From a checkpoint of a small mixture-of-experts model trained on Wikipedia.
Size: 8 layers, width 192, 55M parameters.
Training: 640M tokens, 4879 steps.
Below are experts of layer 3 (counted from 0) of a mixture-of-experts language model. Rows are named router (the router's row for the expert), gate (a neuron's input weights, with its number), up (a neuron's input weights, with its number) and show model dimensions 0-191. Each number is 128 + 32 x the weight over its row's rms, rounded and kept within 0 to 255. Numbers have three digits each.
After each expert's rows: a language model's description of what the expert responds to. This comes from a sample of Wikipedia text that the model never trained on.

# expert 29
router:148152123075114137099067138110134140148145113142137131098132113197162134098092070131165192155115107168067124150150137127106071176157114181132123162110127110106092155117103121169176094143161129093096078128086224135071107081115106135106085143142113215114169187137166092167115160134158126154177226087121126079121107168104100091121162124146134117092105133121174084125178108148128094180082126104141137105114095076123141137156090136145132108100138152143047137150149101151107107108125174143133126108143187144046176118093150183115093150118091159105182131112126153101138092093171139119
gate0:209167106150188121131158107096086079130148069121139129161123190155101100160096095169108109156111158130165144208158150118157126123139177158195122142151141089180175153129124106146144142130139099176075136106151158140093129187163132115162140101178046094147114096126139067138117182127124033119091127138112116105121073131083120136098074124123133164100111165096198181102163114154113152147139106136090172126119101145112131139123129100233150060150111154099128115133085155153117131117138161156108147152102162154131128167063149134179133150143175136166164150150178127108113101144142071163
up0:167166128125149149098177151109085167131089070144185120096150138132089130095106130120168124165108137108168132185169131105107065128123111129160131127087123080087147057100126066163123163106187131183140112123162153163110176139182104093174199090185058108131121115068165123145056154145152130155110156116139125084115110172129102100160088084117147220085081076139161179156178111138143109086122127149131091111086131168101110073122097127203131114133123090079128079146104125125174127116155085136147174136087115143139093109111154178182153135114116116176162131138159143106076121159154142132
gate1:186130094110143189173117142177143153170075130167160195108125148111113126143076136173084154141134099123114146080136097091158083138185124118115167149073139133133141152139150147107116122116129135151170156089144135113138118151105159136173148134169141091128069127177165141158035180083149116138193100115129129104093118160103114106101152161076138140125092191097117166129153121111150159152164087132095098134139189107137146144115141115209147115157218141113110134083115112177214092100124116167056118112133163094111158163137096116155081160128105157093136124200188163153199102147087133153
up1:131152089133116144136155124157163133168034162183131173112123139067128139132084146173066188192129112149097117150156127109141093132144147122087175129105143154154146132171111128110111106123096109167089164120148109138129117083061187118197139117121097092105110151151134128116129182063224109114101097101114096086113170151094107104159125155102116140119046146122119125101149078129129152152097108124145098152144170116107121141121126129177151131209191121083069140140097166148200105134102145167084132154132129099117153131135092162098114187134133139113174152163184093140215083152084163168
Description: Determiners starting a noun phrase, mostly the, a, The, an, this, its and their, often after of, in or to.

# expert 24
router:120103101160124112128048135157070116092123138118190136155124139124165143138123097137142089076162149135123140127162199175057116155099038155051137066092157147101129179190124150151153120164117098117160168139097135169105126119131154111116061078118149155205105158187170124127129163080134138139084150025160118101118059172133080129097144154135120171140122107135143108076141077164072145129098098131117160160128117124138133154190119195160087113119114113103076125135071147160134113159146118150109113158145134156140166113111099160095104129138070120137110098064122158164085141132120136152
gate0:122157138107157159135124142136167131073132105147163091109098079110134138130134109144101091147114088155130161161070136173110160113121166184071159092109129088101195108154145123150162162124129124087124108167108159094109140136147187173052099080129124143113097182152145178155098138138221121140171107073127119177107142173149111119076118117120145213096147107103154117119135144113136162115135195190114134099155050139145116160147198141103152064155114143165128172124085098139134097161103108105081103206186188094110146125112134155123138084140127116188127098121166158100138117147189065099
up0:135119161121146147102110098142105111103151097095141063150112135110134151154128091116140172101143177189115083122166115199170183139087175164156102093203122136130139051129102169107137100187150128098139136172119168141101187101164145100142115056140101062086158066183143095130061121121222117093067168132114128102152104119160090147176110085128139140099125132156183090133128090120130162083090138117161097074107128133092170145104130186133118043175112106147122140152151113090127142191147107098165117145110200127122102108103159113142093085142171143145162141128156161116163133128151142115
gate1:103116145155148166128154107134147130103113135068097154111094185083133143136165125131123123120125136116130133098116181187157152124120084150060142136070130113083069118076163154124143127112146160148117153099184128143105076111184108144099145114122161154180152082130097194110107065083123163078125127052098113134142149125083154125152154122125203148035128130135079138075189169116098099109176155135127085146144140125087122132153051192103192186131141128173090100164096168093103090116100117155150109120136154126148097123151125157134158164195122117144068116030169121106117117113151113158
up1:124086182180134116107127072103120140092083155108145129128114136120122126141063131111105111155068150137095092080084123167094136083117136192083180169107162125170115100122127125190073110090189065119177181137161129150139082146175173126066181120177140099152128094081110144154100129116082123131133155096166124137093165160113148123162106120086159104132126139129142123168165135144110125139151191131142168116179153104057101177156043134088164117087121076143108123139129066086130107072112138110160101105107102123136132163135103115141094083112167166111154083094228139091126125083137083098
Description: Spaced en and em dashes in credit lists, plus consonant-led inner pieces in rare or foreign words, e.g. omn-ib-us, mass-ac-re, Cyrillic text.

# expert 28
router:129129130127089163125068119181150088127121134071183086122072127197158184173132109145112142169122146130141148133181108132149073084109082174102118105101155102132076171176125210122100125175130093121127179158152130122106128044145130103102106123076128135166153106105128131130112119160107165129129123070146158091122030199121102115096172113204076104117144059168133121128098038088115104159122133109140156139106137068163148187195110165103140103109104132105135153161082099151154148173145173142129130133131126156093140143111104064127122109110130122160123141091164134068158122155124165123
gate0:121165080127169110081097149116108148134120139116148076147108177125114145182171141104129204139144143139108145155129098080133153143131127104157137145081140125207179111119119106136077094145156117135174175164155128124117145227098204138050104115099113092107156121079120213145151176104126106087144128149196162151108132104170120154143111112105134156135098164167150114101027089095156079128102177122151094078116127130152115136161136141162093171130144105105087139120135118179165114189184175097113114136082129112160153122142116169073144102156124123205183144108092102182140113122150169129
up0:115102098151122163136173080135156118141148140181137125050132077082158110128056098174124070094140166141215037144133160189188088115142138103145144139139143151087110199159095169096128139093042155157123101126114100109148114083174109114145110110124126150148160130112131054154120101136100105151146130118077105112170086107129145098139159144141110145123135147119092167144158142129123120138120082158181156146108086109145112133097142134123206052115182103151105065080092165105162153132051104172100108112140113115128160156101157146185089150097131092102131151146140149046114127139138154156
gate1:160103160130160099105076135078128169122118083164170207155125132097109123115119147108118148125151124088108157135114122094128124114118088085163148139127122072120108075173160171057130193173091156150110145132106104137177131080116128229076100164123140152118095052117125144085178112091179111100176101090104092094114107110107076065136169161084082134174127062099086095143110133155162109148146087146155169120094186127156148155193179156171140103086117073166161102128110143172096099157107119119141113121128122107113095107101142133098152143056118146115134077193158098153117165109120114105
up1:135171152191130082145117097145072162170153131174021112121086098138143136154103161122107131175126182133114142140115147116120140092179141166188125119166129193152163192128122045143145145132134159104203158076104117097145134165087119094143114150160087142163146140174139132022073156155105124085165091122124125126091115051136159137099100097123131091099117134130107125131115110154067152113103112161087146105054113136109162119147108125145160113103100151127062161182167191150099122124144099115185127118133115123100088198112142164104119096134101110132046155129115131166097113159119126127
Description: Numbers in dates and tables, above all the century half of years after in or a dash, like 18 in 1829, 17 in 1751.

# expert 21
router:130101151109109139101123150156127130095130196080136094174096133170180175176089103096111128127141174161122192196180095153094096130122133184102118050101121091091122192220136149143140126150129135113150174177119159155076118072131147118098115090085146125147089153129177174168090161173170116142146155142160139114146126193141087138106170146098112111175149086154159098114112104091117090146102107046121122119108129123149149152154119176174085122131135109148124116144103095127083154201107161156109118134065127176109120141100153133147104122184133125146128152047195197150168119115137102157
gate0:152208081162160109136136151168100168109053075088187127086075103147153107150149084110137173128140200125183157143157134119100142120074139159180146111114138158142064127126124140144100089137117130143101128155072159164096125200095124103117124125108149119100190066116158119139088162098178127154102127082104117106079120122138134145146170129134085141102074139135209120196182131098107090098102150165074128090138112141130028112149116137124184147157129100065137130089103125129138088174114181115112136127137133095129095142127121178086145122136138045109082162132178133110112098117136179103
up0:092098173116107153109092145117147125184152141138114098184182130146143090148161120132114110108080137109115125087223080131150099148127102115133138127114110054159131078110150085086179147063134106062082140121191063072165109101128116112118114130163085099138100111118118090089144151170127171134131181190175129138141110120088181112091113083095109097165156114120127111134152154140129091153095120181204212155146111145182177095111104139088106104102130108130138171108137137212107181107122057160131147116168109150121122098097127083087129125133143124161159065079113173127148126165102100163
gate1:153102048130079154180123178095132131136130099151115127112132141115113139136177096153156112096137142116146179108105109122141137173097076136178131094111167101111150132110152096148104140082183104092147174126134152145169183155113185097134063090139125125095105096122177051183154113161115113094153134165169142120109144166127118149189114170117139099124120077185105084131107121109172163105139147114160200123133145134132197144157128155150141120162122118101113100145128143088101107143160149223153142146109036128085107151098155058115112127087245134167169091099111140136132124118052094117
up1:161088051167092142148143123151073110059128082160105151120105120149109136166086141161125167115160113128106048059114123125112152101132119114097152110126147122073123129177137175057090105044119113120053108124109130142170138084084148159143119076061102106081157116138176107130131139168120123157141093112093106134097126144100122122156129140106157088111100137207088106130095136132127172143074043138164150122137111143099138147151132149153147154098122102068121113127140140117111090195125056193162165064086079136112133135120141151153067133173197136121128127107109188139117168093102095107
Description: Lone capital letters, Roman numerals and short abbreviations or number starts in names, tables and codes: Grade I, SR 46, Provisional IRA.

# expert 15
router:116100100179125230188102105107151161108125133178158127115155121116152167132179071110165171148174091119125174169144142168114144117135111165065133143128163108107093151111112134139166147107140141078165126110084162141096144106114103113115054114127043115145116172142166177142070155157100140158150166124097116113085073185158163152197114135154104153152127082148133067136101097096134095156140118108137155177085113085167120212163110126124116116105141130145087113162113103154140148113173114156080125106088095184093149058122154073113098127137083158141161116100193125077112094080113159160
gate0:095110119143104139182168081121138142133121136104139119116195116151122175096136128161128143117142049068102098122157203085122144069113189152142053130111136108143097075141149165153106093181069170146130089175083159155139116125127112139128126133111115139150156142183119160176118129137135140084160159042127148158102122112138140109086120136166149187098195142180182142131169144127185164122109165116107146086134180116156082144207133043118135197107144163120197130084131081101098125153087106108087047115143144110091103114132168152160114162146088131173098126122153133123101107103133109133
up0:117078103172122160135116094133075105179206079083092165126099190127150108128076171132156110198103153133161175162115109104159137158104114112158166138192086135062148138098113134120128141125170141168068159129169068111121158091122094137110135131114196183072102127087151115094127146153148080196151117103183154096059114078130117094113172154138134127171115151082139115129096123129106113156067078127107090117131116129098151094129133219118086121076105123160092140145133143101158111125140124088082151130161153176163165108091119141091125120131169119088179212142099127160139133120127160075
gate1:069170111162163129164074140091168155141132141071171135137154150073121132091155184108112097092100123117107199065115165156096136101097150150133135067127131120108121099130188130103110130109146074153094163115180096135127130068138099141107130115094114187118155128133148197142119021097106121149093113088132106167087100142114140100188173133162147169112170126125165055126108108089069150103185156108130101144129078175132066152112124095115180116107113136166119139046204131141111082126134124098097089097121142073061136132075092129101125124134167138156112153129166119090148171131130137100
up1:217091165160136115123172103155117120111121135174120134102086077158151133105105109161147131073104133162165067193135096150110126133147098101169119183124164102124135161164110169138126094168098137136108111130077144143110163125095136137179140145174123068148101134153102086129137207161192141074138140145183158129118126079117158160093127155116136107112131110133101125135155148130146106120028083117128144087144189107174128139143124155197130202153149142068135126176087135120105146145142128216130106129141106184218098106226143131149156121068102117172145117134109152151165156125121151103
Description: Prepositions starting place or time phrases, mostly in, also at, from, during, near, as in born in, In December 2009.

# expert 60
router:071127092133101194101113130106186115046143128117133125150143146161155133163175149136103129159092151130163142200127115150085121161104079142093124158068132120120068140160114179146105065155144134113112103098143143147105111065113183120113107118112130116175137156163140131131073157143162128156144161131166139100080068193145141103100172162148106134077116099110131051137151116104106103144143119147112130089122059090143168138136116152149110103079152177169108074198077109120148097100208096139111128132082104136071121067129216159084138123155140128122103117114169150091188146157130199114
gate0:117127065129113153110123095079192079148149094213118149110156108154103169113093099165125138169146155159112120160138158086137170162070158125151149152163120174120119130082166097194042157110093126135150161145145169170132128104154138167173136133141156120178132091135148112159141145122178165139073091129150131149077137194121104117168113190128144172131205126105154193153140127133137095164144126124148204049137105154123122200110162101186130125111140129144099117121145074164143105074161116105118138143159174129149133163079217126104126167140149137122147067157103093150151097159147114082
up0:083130169149147131116144157185093127095139142135137115096086126172133089113125116135149126101117115109152180098113120156058126050117120130136083172101117097205153110154101133124220138120164135136199167158130113067108105180120117129079079168172152134093126180118153124137124128139151175132155205146130123068173090108122105135098190109131129092132100104131081022130119077124144164145138149155088112185145096097127161090103093094128121134118116192111120160126058110090080187180095121121147098144144104118129133128178112091145133101122062089109161149089184153167182121112133098127
gate1:114161144117123059112126159125138080143122133140126089104113158166067075075150138110142095147127125087176172147156159152180093145126086126085127100182082130078168153188163087121138150140127091123160172089113149118132157079105107111117179173190164087128071083124141191163100156155139165141102124104151127122079144117070110095131128136105124123151090101133147159103096084114191134151105128181143151121113094144054197157148129183166136141108090061068171090127153111084115122090122117198172094134136077098146131146097132157123113049145178096097157097135140143135164104093091086168
up1:111162113133169112150126174086096130131101135119149080119101093087163129113059146089136188093106114090136155167146138149129160105137068136151059086213097147088136158138195139122164172124108117163175158110148141171122176127110141245069191223149160105108078130163176112133133136156150073132148138128149203181075137149116132100130149143108092174134080099111151093139105102129144114133136077141078109130145112139110131181132097141197141069115096086064155115122190144111099148118144158128122138125165143165143121161175132123104138163140122119162162149108128153142120099179120118164
Description: Prepositions following a noun or verb and before the, a or his, such as of, in, for, on, over, e.g. part of, overlooked for.

# expert 48
router:167107107105080150127145131177109094056145151098117126166084203129137162103145202087192180118122150134124109134109154172075059109087152124169147103086163141111081149094120151201103109148097093094126099136159142139094099110141129058106106072124134155133096151187137123126115163144082081118157158128199137110146104163064115163110144144149129161082138097135152137141122123125065096120115120099204096122029136096132127141127091096150104120109103173173116097146135130128109129116172163145122147129125109147026107078116116105049176146152141069140165149132136099120138091148124159101
gate0:172131120068109130138119162118067198148124144134145086161114140072137179151156119133123099113093062184152134146105152164142103190158141088177173098133144138185092148162127109153144171138094150127122130120114099166115156106113136121124135133135123108123124107146128171050190198133088094134151071104158162132203117085122115095135158129212067121120112099103136183127120145135148111217189150180174136082198143083165111099110164109130086153150098162128162104121108101143059154117152114201118111166153100141113089188133121149114151147178109098133168120137113123150085107193134122117
up0:187104168118084114105151147054106162139080122078102169083151134115136126148089075092104163158125180103142135128152119135112169090138124147119098178131119173088170132091123168169079120085135106157090120108095115094140073113103147130092067154156140132081098197098119159132107089081160136121146066109125083172110124148153120150153157103073192192161122181113126122108090164147108174076111123141106180143123124161128199215172087129131149104100153156144141111134126117178182100179116131078203145081150167129116109115176169083136137145106153131185157112123195138145159150143124151142
gate1:086103126141072117096135174130109139112146165154138148144142157109146116146151091137155079179103193176096114134119168143177122080065137122170109120202140078172132126143138140087130124123093068163200103077133133118110112175194118126136141045109135164127144101180091132196182139183113102115174126143143135142081208138123103130120097110159150098177104111125107090111110121095070111122152168173088152150105097144112118101184097073128162109122172124132114119153153116071084150159139081151083106163202124081122140092092116166106128135150153129110139070093133086109178177147159147068
up1:156143091120090103165123136095052156098174138179101099142072135077143174152141121154147106151142143148088096146112135156106120117173014153136122104114129107146112114126143179137094130079133109132161132120090111168136109148171156144162143102135137163148151081161080173150151123169079179100128127147140145116135131080137100141070121145096148109132076115120074183141144092124080060160186148112141125127153163116093162114149127123106015158159112077146152093098096094112106140216108147110095103207152164115098137084127132145098172108197162107095132118074087133109134155098086128074
Description: Inner syllables of Latinate words, often before -ation or -ing suffixes, e.g. decl-ar-ation, adj-ust-ments, excell-ent, intert-it-les, cur-ator.

# expert 54
router:140100151109118175081133158148194082134127188131113128131094138147146123175128148084184128147132143148077158174122101157095100129108070124121152098097125119025101149065146121126099140189095096087127139130096162135128119059142151080113120113112102121176151138101152109167077151143133115142138120084109159089113124118178041134086102162128134086125154130127111071178094137079122051108080099093131130145105175114129114191124128169177161130118086179132159116137155068152139203112176123158112082117091081140127165103070125128096086160151097132150101101114153211100164172099120151138
gate0:178094081159148214150123115114142129113132156073171137176100114159106078125185123112175110175144077133095111099093097123139174104169128139058146096161144161067109164078110135157111132159121088133180105179125214130092129116094158135118078077127124089159149198132112104122098146172123179122155148109101111073082199117092108131105149127098111134136089163143107172130080087079174140163114166125099117141122182151125112166182145135165135175129112141078152129152188103140136107181143132136104078170144156134143067094072108122123134129111120085082091137166127126115138075081180144094
up0:173055073139143168132115123190159158166146114076159120138077078160084086180141122112148109149161130161142096129079127159136154166116161148068158100152173144094145156092142132206173165204123122085165079175105191125129177104120155173142112057106170105149125176113078139121130123177093115152154121096119129112111164144047108185105128110075112148140123151132061161152093124108185134146135152135084180107139178129127108151192123168198143167138111172110132126122138118128138096131110140129078103147080150139140019135114122115155115118135174102121157130154141152134135093105131129110
gate1:104150162080105156072153135070144124126096146153129111183124052123119117137176107130111122110105158127140151216130157154103090094114086122137131167165111080195124110101141097145136163092074135110130127130161171123164079143167160071135111151099155099144121143116102141141124171097117153106144097128089113142146153106201090170170108088115105176151179105092137146122140156130116125097154145168114115151142192164118077150139197101255121093091113145114206099130170114150107156114121120154097137073109117198114137124147152116070149152084150102165102071139156124157112178067098132175
up1:143147133072143117098151092110143128138128098112119144119152072165156170156119099156135114140143118195175101093134146146139120048116068148110166158161095138139120098130126185148173145100121122144099121147122170101194100122118091150162107181143175098120050103152093125082113133120141179161080112127086112075168137127155160245155113169138112089190133091126148170137135085137138084127140126161072157115143130081081107139059122141190144123145085127119129090124168131165052165104136121102121100101063092140105069103127110102180161159071103093126169089159140156125145124079135177168
Description: Capitalized opening pieces of words and names starting with a vowel or short syllable, such as Am, Ar, An, Un, e.g. Am-bassador, Har-rison.

# expert 18
router:112042140149123151142020120169144074087156083092131131153120133165119128108137097126134118092095147130117146119184117180127091155088109153084183132082074153106113087193147116111119101118110091130152101090112150195129161098156064114111083127146145070129138140178117092146110135101108137101114158141151113067099066138133097152105135196089076135087072063113162127082127144049115095167121119105162150131081084144158164140179127090140073107124128168147118136154131146170162144161123159164094077089141158122112119140114129154075163103178059071102158116113165109104117111109131156118
gate0:182122106091132140132126118105172072078122115124129115124106116170104121149151077194075156114150134152055106126166159150111083114149154207093129132133155155139120173169107141164120147175162124137134101148149176170104089146132114113113134138107139131161112107216133145083158132154098133088118104137068118132179137121122057131104148111105153172118066131192142131142116172091098152111120154122090098125138096109105139155148193146103095088064139136103138105165181100144140033174071112126176124089139112149158171029160105120156093099166170190127122104107186128176120113140160069100
up0:159090138136143177074133107131108083082147110106114112134120105108090125129134111151073073095145124112113084088153140169118135136073207145089129146132140136156116119100079116071127148149177144065135071099156129158142091146148102123118128114031110149122031151202160124097154068114094094140118129142156139089129091091160064145143124161170122111102107119114113162122117133070110046155167125075161062126138144058125117132131162108140124133112098170109125135166172184105130095115085179139103090113148154126170147081112170094192108151181198177148117119132147156105112093154162101101
gate1:141125148092061071124154131077108123165122116130129128097129110136153130152155161100121167096175195107074111142115110127110078143134153158132153186093197137103144136183156102127118111046097162134125113111123214116141146108134106099143120201141161141155064093142103149118100054030177128105117115107122107135152094140159113154066125158159154119148102073140084119141126171137082118069094074100224137169135139179094109122156122062069130162170177165133136121101126134158150093065142165153144166148115130158144149163141112133172116116138100154122144101151122172116098160164148178143
up1:093112086117033131062146149207138108148151147136152087184174116094116107099136072100103120176121146164101135171196150146030101146173108103110183180158101112105097146179158088117156129178132071097092158115181113097160160161137159163124142153165144127082152114082106119129197115112086107147086101161128135153111093104198139136138119062105136103126069088116168151134114096110195123145138073121128093174166171102140132140143085158125182108103125099119115140112166130179118180171066145099169131115109097129126126099129114135124111132133143180098098158165100098146130084145136117102
Description: Word-final pieces ending a name or noun, like i, o, er, an, often before a comma or bracket, e.g. Taipe-i, Sol-o, Allmending-er, linem-an.

# expert 23
router:091161105129053142181117164107162120073173128074125106119120092191138123146058210168097125129151186120109128215156156172127120103103140155108107151120096087073073124111122162117103101102105156071131088115111141132061167108103141124094071083107125172176153118110127168189131147109127084096154149156151131154120051186112078175123166132157121172187082118133142110121154074125095157129123077112131144138105135107144159167162135164151149097140114147136161118187115171135175181102103135151128080069126097165073082099100121123121113143146087166110122149118132182147131106079111164142
gate0:088127126133069146139121065129114122122132169185156132166121191178137067149094226106110173091166136125087070140186162135153150125101122137146159108176128075142057126170127133135147106115094129124069164177149074144113123120126156134129140109160135178116141143116083149117144118141135153091162120167141121110125108132110143073084138170115115080131164170182127134199110165070108110120138064087146137141068169114149074113122125118116120194108134161156189055113166130079066119118112125161070112145117163122109116100176069102066167153140171082080132079152119127109136135105115167134
up0:107145092092096102136159102095127126158148121155122107121155190179116101118167161125107093088161156092084098132179105118123154114137131154126149104144141087141055148142154183115160148140116195014129126173163162117140122156132148145089136158154109145115154126086094120108098098195154160082166101124113103125109162115114130124105154153116137134101121206173119100152091189062104139134084063120181127151107157114095070112147199110099132140112090136186164096131125134089094162131129091142105117122053116095116106122156124062086087106160200071100111101203107147067154141113099129161
gate1:112192125127119104132113135127115117156129168031151168146118121106167141150089117103143155154163141167176126165124118132184086153164176129099104142127111092144140164082110137105048067188067147088107165122120112119117070146121137044071104171102124107119092190137175079121105075163131103107123184114093132115116163173108157157115137116114140125132119110171154208142149162156047161131157113149145079119130144111140123150045210118116139130121116136133134157141080125196155139147108118079102153105139126189114149130139148126126077128092105103141120132139126052129211081127160111144
up1:118203133114124082140130142139145103183141188106130133175131136123147139119078117096100128118126121119094090170149166137149092153094167096101141119117116126203112148136074114093022073116120142082119169140117183102127135120096137120084111119101134121127117188144166108113150106120108120196130121099116090074100193177071153119173173153032106153181158157131167177153144125107098148118110171131100099079153153151126158123079165134136097187079121073113147202092098096133145123119129134118173112129137106180101131146146185089119071111128085149105108152127135127122145115059205087164
Description: The word to after verbs like decides, began or used, plus that, would, not, can and pronouns in running narrative.

# expert 59
router:105046138191156125130086218134129083117143140106171085109097119157170096139124071108128092082128126146059151140168108139103105193106126134151172065099114099074132161127171155151148086172086138054150176103064148139123154107123196073111133102154081115179147101137168112161099193160155118159119146095140151127114114125195070102101113196148107124154149072125121085126145109135092109164076113059122137118108071139151162167139142121162104098131131152106122128158114089145152160154135116147097110114118112154126176155108166131111117163167102163112115113086168200153123150111128166176
gate0:134114168149077103156123160080138121042136131077179178168081160153137142085109158129166127120137100054112067130122093134145147143158046084127131199080136080153078107127155131130121127110115169170131127092140179104109088181104176091151142124152087192112123158130123157109166138087120185145121155162173146071126124064125180135129082091105095138161074159116168120130132125060162115148159122129148170091094190143151128067104144105112143126129171110087119107064157133155094125067081089114107100190123145145065128111150139155126143137170155128167093166134103088127133185127149125125
up0:105144143124130123092061046091154166147088050150123198092123099087120163145169116140076076192105082099104169127144183128148105090134188136127161049171115128153145076105072185114098153105179131113098128135148114127146157165142111183096095125115117086148161142151120115154121153153155108123176161146069127198095112114147102141107152176151136129076145065050111125085089124100122132144108116088145128094170085190059149133135134137107087126149098137212120129160124159106144133128122161136170179168107155118134166115094138157158124135085115096128106161107093177127131124083149156132
gate1:140074132114155125130141159095146130104127109145102121182022114089179113113144101111158082147123143146111105125152108140133159163195129181135087128193170131097139122203114147104134114129136159119171110178143116075151133090127134122153087071151133180154135189123159107131111093120173103157111159132122141107156122157147120181125147129129066128169181165149165063123082077069078091114082186125092171054123115153150121214152175140087100122139113110127166089180124152127102125089123121115139133105182119167150140096159122117084063124082093090141125151048130145120162160123066113109
up1:139086066103159183101136146181118053114097106122117121164063090122171092159087070172092069153095127157141117178132091138118113161160070151117154114132165120136142128175097138138180078160161088120149143110161081092141166117151137124148152129112153143131117113114130155109178136153154134109121162140119167099177143111171176114149134146151041119177127114147143086104093102104085084117055178114106167081160142149136120234155162119136116069109109118125171084193124111101113126146122145149140143092150057143151132054169089119099156113087094143110120125096152168165124151128098097059
Description: Capitalised opening pieces of surnames and proper names split into parts, such as Hum in Humphreys, Peters in Petersburg, Gas in Gasque.

# expert 8
router:128084117133139154134113139181129120122170156073145175104099156159131149165151176092109137185107197146079198139158140152120113103109080096115120150127139097110094128149255142155197106157094113128102174163096152188096151083135109113068110157054075179141111193149125136114076145133108087108142120122086156125090120119122155120107147142130094154179103053122122080141146091145104080160107104108139156134110126031128172150176118154118087179078146134156172108125135129155132126162125103143107137103167165173109084108108151085135101154155110159074140117097124150153150164130142148127
gate0:078156146104148148126152121182080098176073106079149161148082139148145084154071159136149111092128139116063088133068068153180104170125164166189141106140148139131154100109138082159151152126116104120086073180149129110080076072112136129131114124160161136136191145163159156160073155183160134128142120122103135083125135136142079098102172119097102142160146095126134122165030065222130111164140140085148101138154130107163168067119165074163116161145052103153139104118133169070099144129143118146116114130123131145144132122067115124102184174146124088117154119105071133143164136097121180131
up0:163067173129095143106168043103158139098130139106141121171141130113047141141125157127190127175162110186138148147141130139181151128095039174175108188120104132134122170093088122154088154123181119134151130043142089106157119151102136084085181131099106112110107154122146099103199146075170130132165144129080124113155149157099144174153062137128165124174103142125100166063155123067150129142114152128155117110151082138119117154188115188142135118131154133117149092100127156085133116098152094130157115132166048108099126174167137140135141056090151140100043120149100109122187136142127148141
gate1:129144156084110105142165084118127120163095103106151191150111108130135078157132128127097169071138132157105120195142159161121125134135119155113182134134129150174137145151165112125072087147159088091139133161101127154157142136085112119107117111155165102077073148102118119216161162069173167047168111196092179080165129159142137239121130147129099096104067126113149178115152094185132157093135116103078139130156169127111160102096128164120119163109183142173164129172143132177123135101218170149132078139141149110110095094161157148141172124083098147152116091155145102134142145087160110066
up1:170121130105073100131149170067166136125120137125111152147114121146109083167111097040103156117123151180126131151120182139104196152179123156020172088129123154153162110154110150094129133160109137140151193119079071102150078108102113142150136100106114100110123097121145121158145179133186134131174092115098146154193167168139098140120147147187137127126172143113142155178179144149206154094088133125189108119127132151149148115113159099137121186131147204150151115136159133123112103144206129170111160128127134066101104140229110129155136108101105132149145090104103100098093117094169068077
Description: Everyday common nouns just after the, a, his or 's, such as company, family, son, way, day, village.

# expert 6
router:111111145071086176138114147150189105090155171104096144098041070186145155128134133130213136119120115123089133178085130152104087103111117107165165111135116088088094123125195117111122153086123075083134158115177139159106144108196146059097097137135133121150141170140185124155106173092120100137124112139140129122075097146139145132149145149154119114118082156086138124143084140103111131138120110128228163131080097131126108153157113084112179105109136122155100132108142130141106141131154119164086128095057173133036167115097146111042037107202112136147112146094170132107170123114108130092
gate1:082059153119147120149144128105153169117106115201095146047109112161097150180088096077118140121067082159122107141124096190131134125143077123168152104152115109094137145117118161083119121082163111186145115122116139139114109144149121072106096087144172087129137134148183142124096103100140124155055122100169140114141113094081094094143098176108107145091100128113117109124130234113116137144082111108123172102079091084083154176092164139113145078090146071100172085137171168126131123092119109202155116105117094133152096130038162122097122093168184175170097130127088126072109152139099096135
up1:168130084073058094065097102137069112136152087100087090166148129121123143107116166137153050133182144137135129081134133093107166114132110108114161122111137169133157125062150143126105110142124183101119147088083094083182152113129144117102124138177087109124139130104104133110083152107075166151207141134140061116144118142122141147058161120059133025143107094127180143172164105145120095148132096143125137149137124113098136132155084112139127140117096066135150148193079203093136130146055169136116180179145182117146122089154099095135143138084117136101110146130130126116153124020155122118
gate2:156203119135132126130145143170125139112194099143046123160113162065093159061106098125179085162070158146077104104152136111180150100102150157197114128117111110130063134130115109153187109144162093124143149119136163147159112067201169131134094164125111129133153127095176122153141167166098121171082139109164182157107187179137144119135106123173116077140126127136135106129119146196146121149139118096083110162045170106160078109157133110084105171138161185088112144167145113147075103105075105136148100141129161121077102136134159114165083041116136153200125146106137121094151096142139133153
up2:105101084105125213120146136155151125136144064132127138172158125126094147110131119113165134143123105118155148081140126176121148139113113128147074184112103128158162184193126134130148116180163124128138136100157093161218138100133104077138131121172147096148189045128148097218167141126137161126089113139143123122051118098112084137109114070133106086139153087079178103117167105111126064137090115154125056090120111154093167128152058118138094157110123134119103158103117086086114088129102129049114183113104122080112120122076199180077065146154136136111107125122117127154153095153165093173
Description: Short vowel-led word pieces right after an initial consonant, mostly as, us, es, ar, often in foreign names, e.g. Me-as-ures, Br-as-ileiro, Ha-as-an.

# expert 41
router:141135092121140136130114172169152110142134130126152115109102127141154182142118104149143201124177124208133138163098100140131066144093064177094106127099089098060093154117215157123142098169097166154164127137077133175087116074122122125107087119061131095121103151093155142129144131137143084165118186106143124132127129121134154144093193222106099116145133086158189125122158075143053126174122094062148160142122100149143176170139106145125115109133103133142144106141116085151175102061145073124129155130108124141028154155095110061181119121153100165123109166077124108122118081123166121116
gate0:102098074157151143126103080136126109148151146112136135109055156105101173126125127101100172183103124113074143094176114137181167142141085147137088137112141129157151129077130104064121086134089122101117163105097126128133205131105127098102142063080126186113103192146154123096103106110111068115159133131087095152067109084128165119125134159131088106172108116157128104105099130137199147109134120203189093106126137056085171133144104107105149200063150127165102061086120199101130161129126108106195136106139112150162145144107162159136067128161142105167093134145094150129150157074171172071
up0:122176161080115127117152130154140176126115109175117184139185106147157111136149162128166122092135141113168142146146112167150081163176136106143120135102118072122154200145121202084134185140132076104126185100130133064166142131168112077102118133103175020105139118042138114164104170170168119150076170151116184132143115106077068113136127137081128118021164158112174093132131156131114153127138063155133071156135154108140099101098116112113139133152088087071138105138153101148126145063193168117121122127141139096159112165183093107124122153102157092096129142112094101133113140177118125136
gate1:159138122179111141119079110142163184114120122133163106168088173226125152148097093115113099065119124126114117120160146176134097135140110132116135131139120105070140154157098113062132092127088113108088122136092121123115095081104126154143161089111156158123119114182113171139119091180126072155141132143120153153169117112082132140137142103174096176091201138100156131129082169190165182177166135088069191089104150109134101128100170130185098101079109092071117055098181128204143144135159178161125194129109138125058114128153129105107110130119119179138133158062119114133106063076102118111
up1:122101109105160102168113135150085168158144125173101176130190074086180165159186150156119155081139135131086128113117147111062101153145158100078171209107075186136128169178115129115124164128101084169122119095128157167109127143125111178151091093136101143049157143091104124098133095188134145101128049145173109169114131137131146095127104177120078102137082126128127112113103183105074130159163096115173171124153115152133139103139090141121128147095108137193084180096139024113118140085098097115160115148179100103141145110130113117088114108176082140150159126144134166155107101202105152184
Description: Single lowercase letters or short pieces starting a word split into parts, such as b in besieged and s in sewers.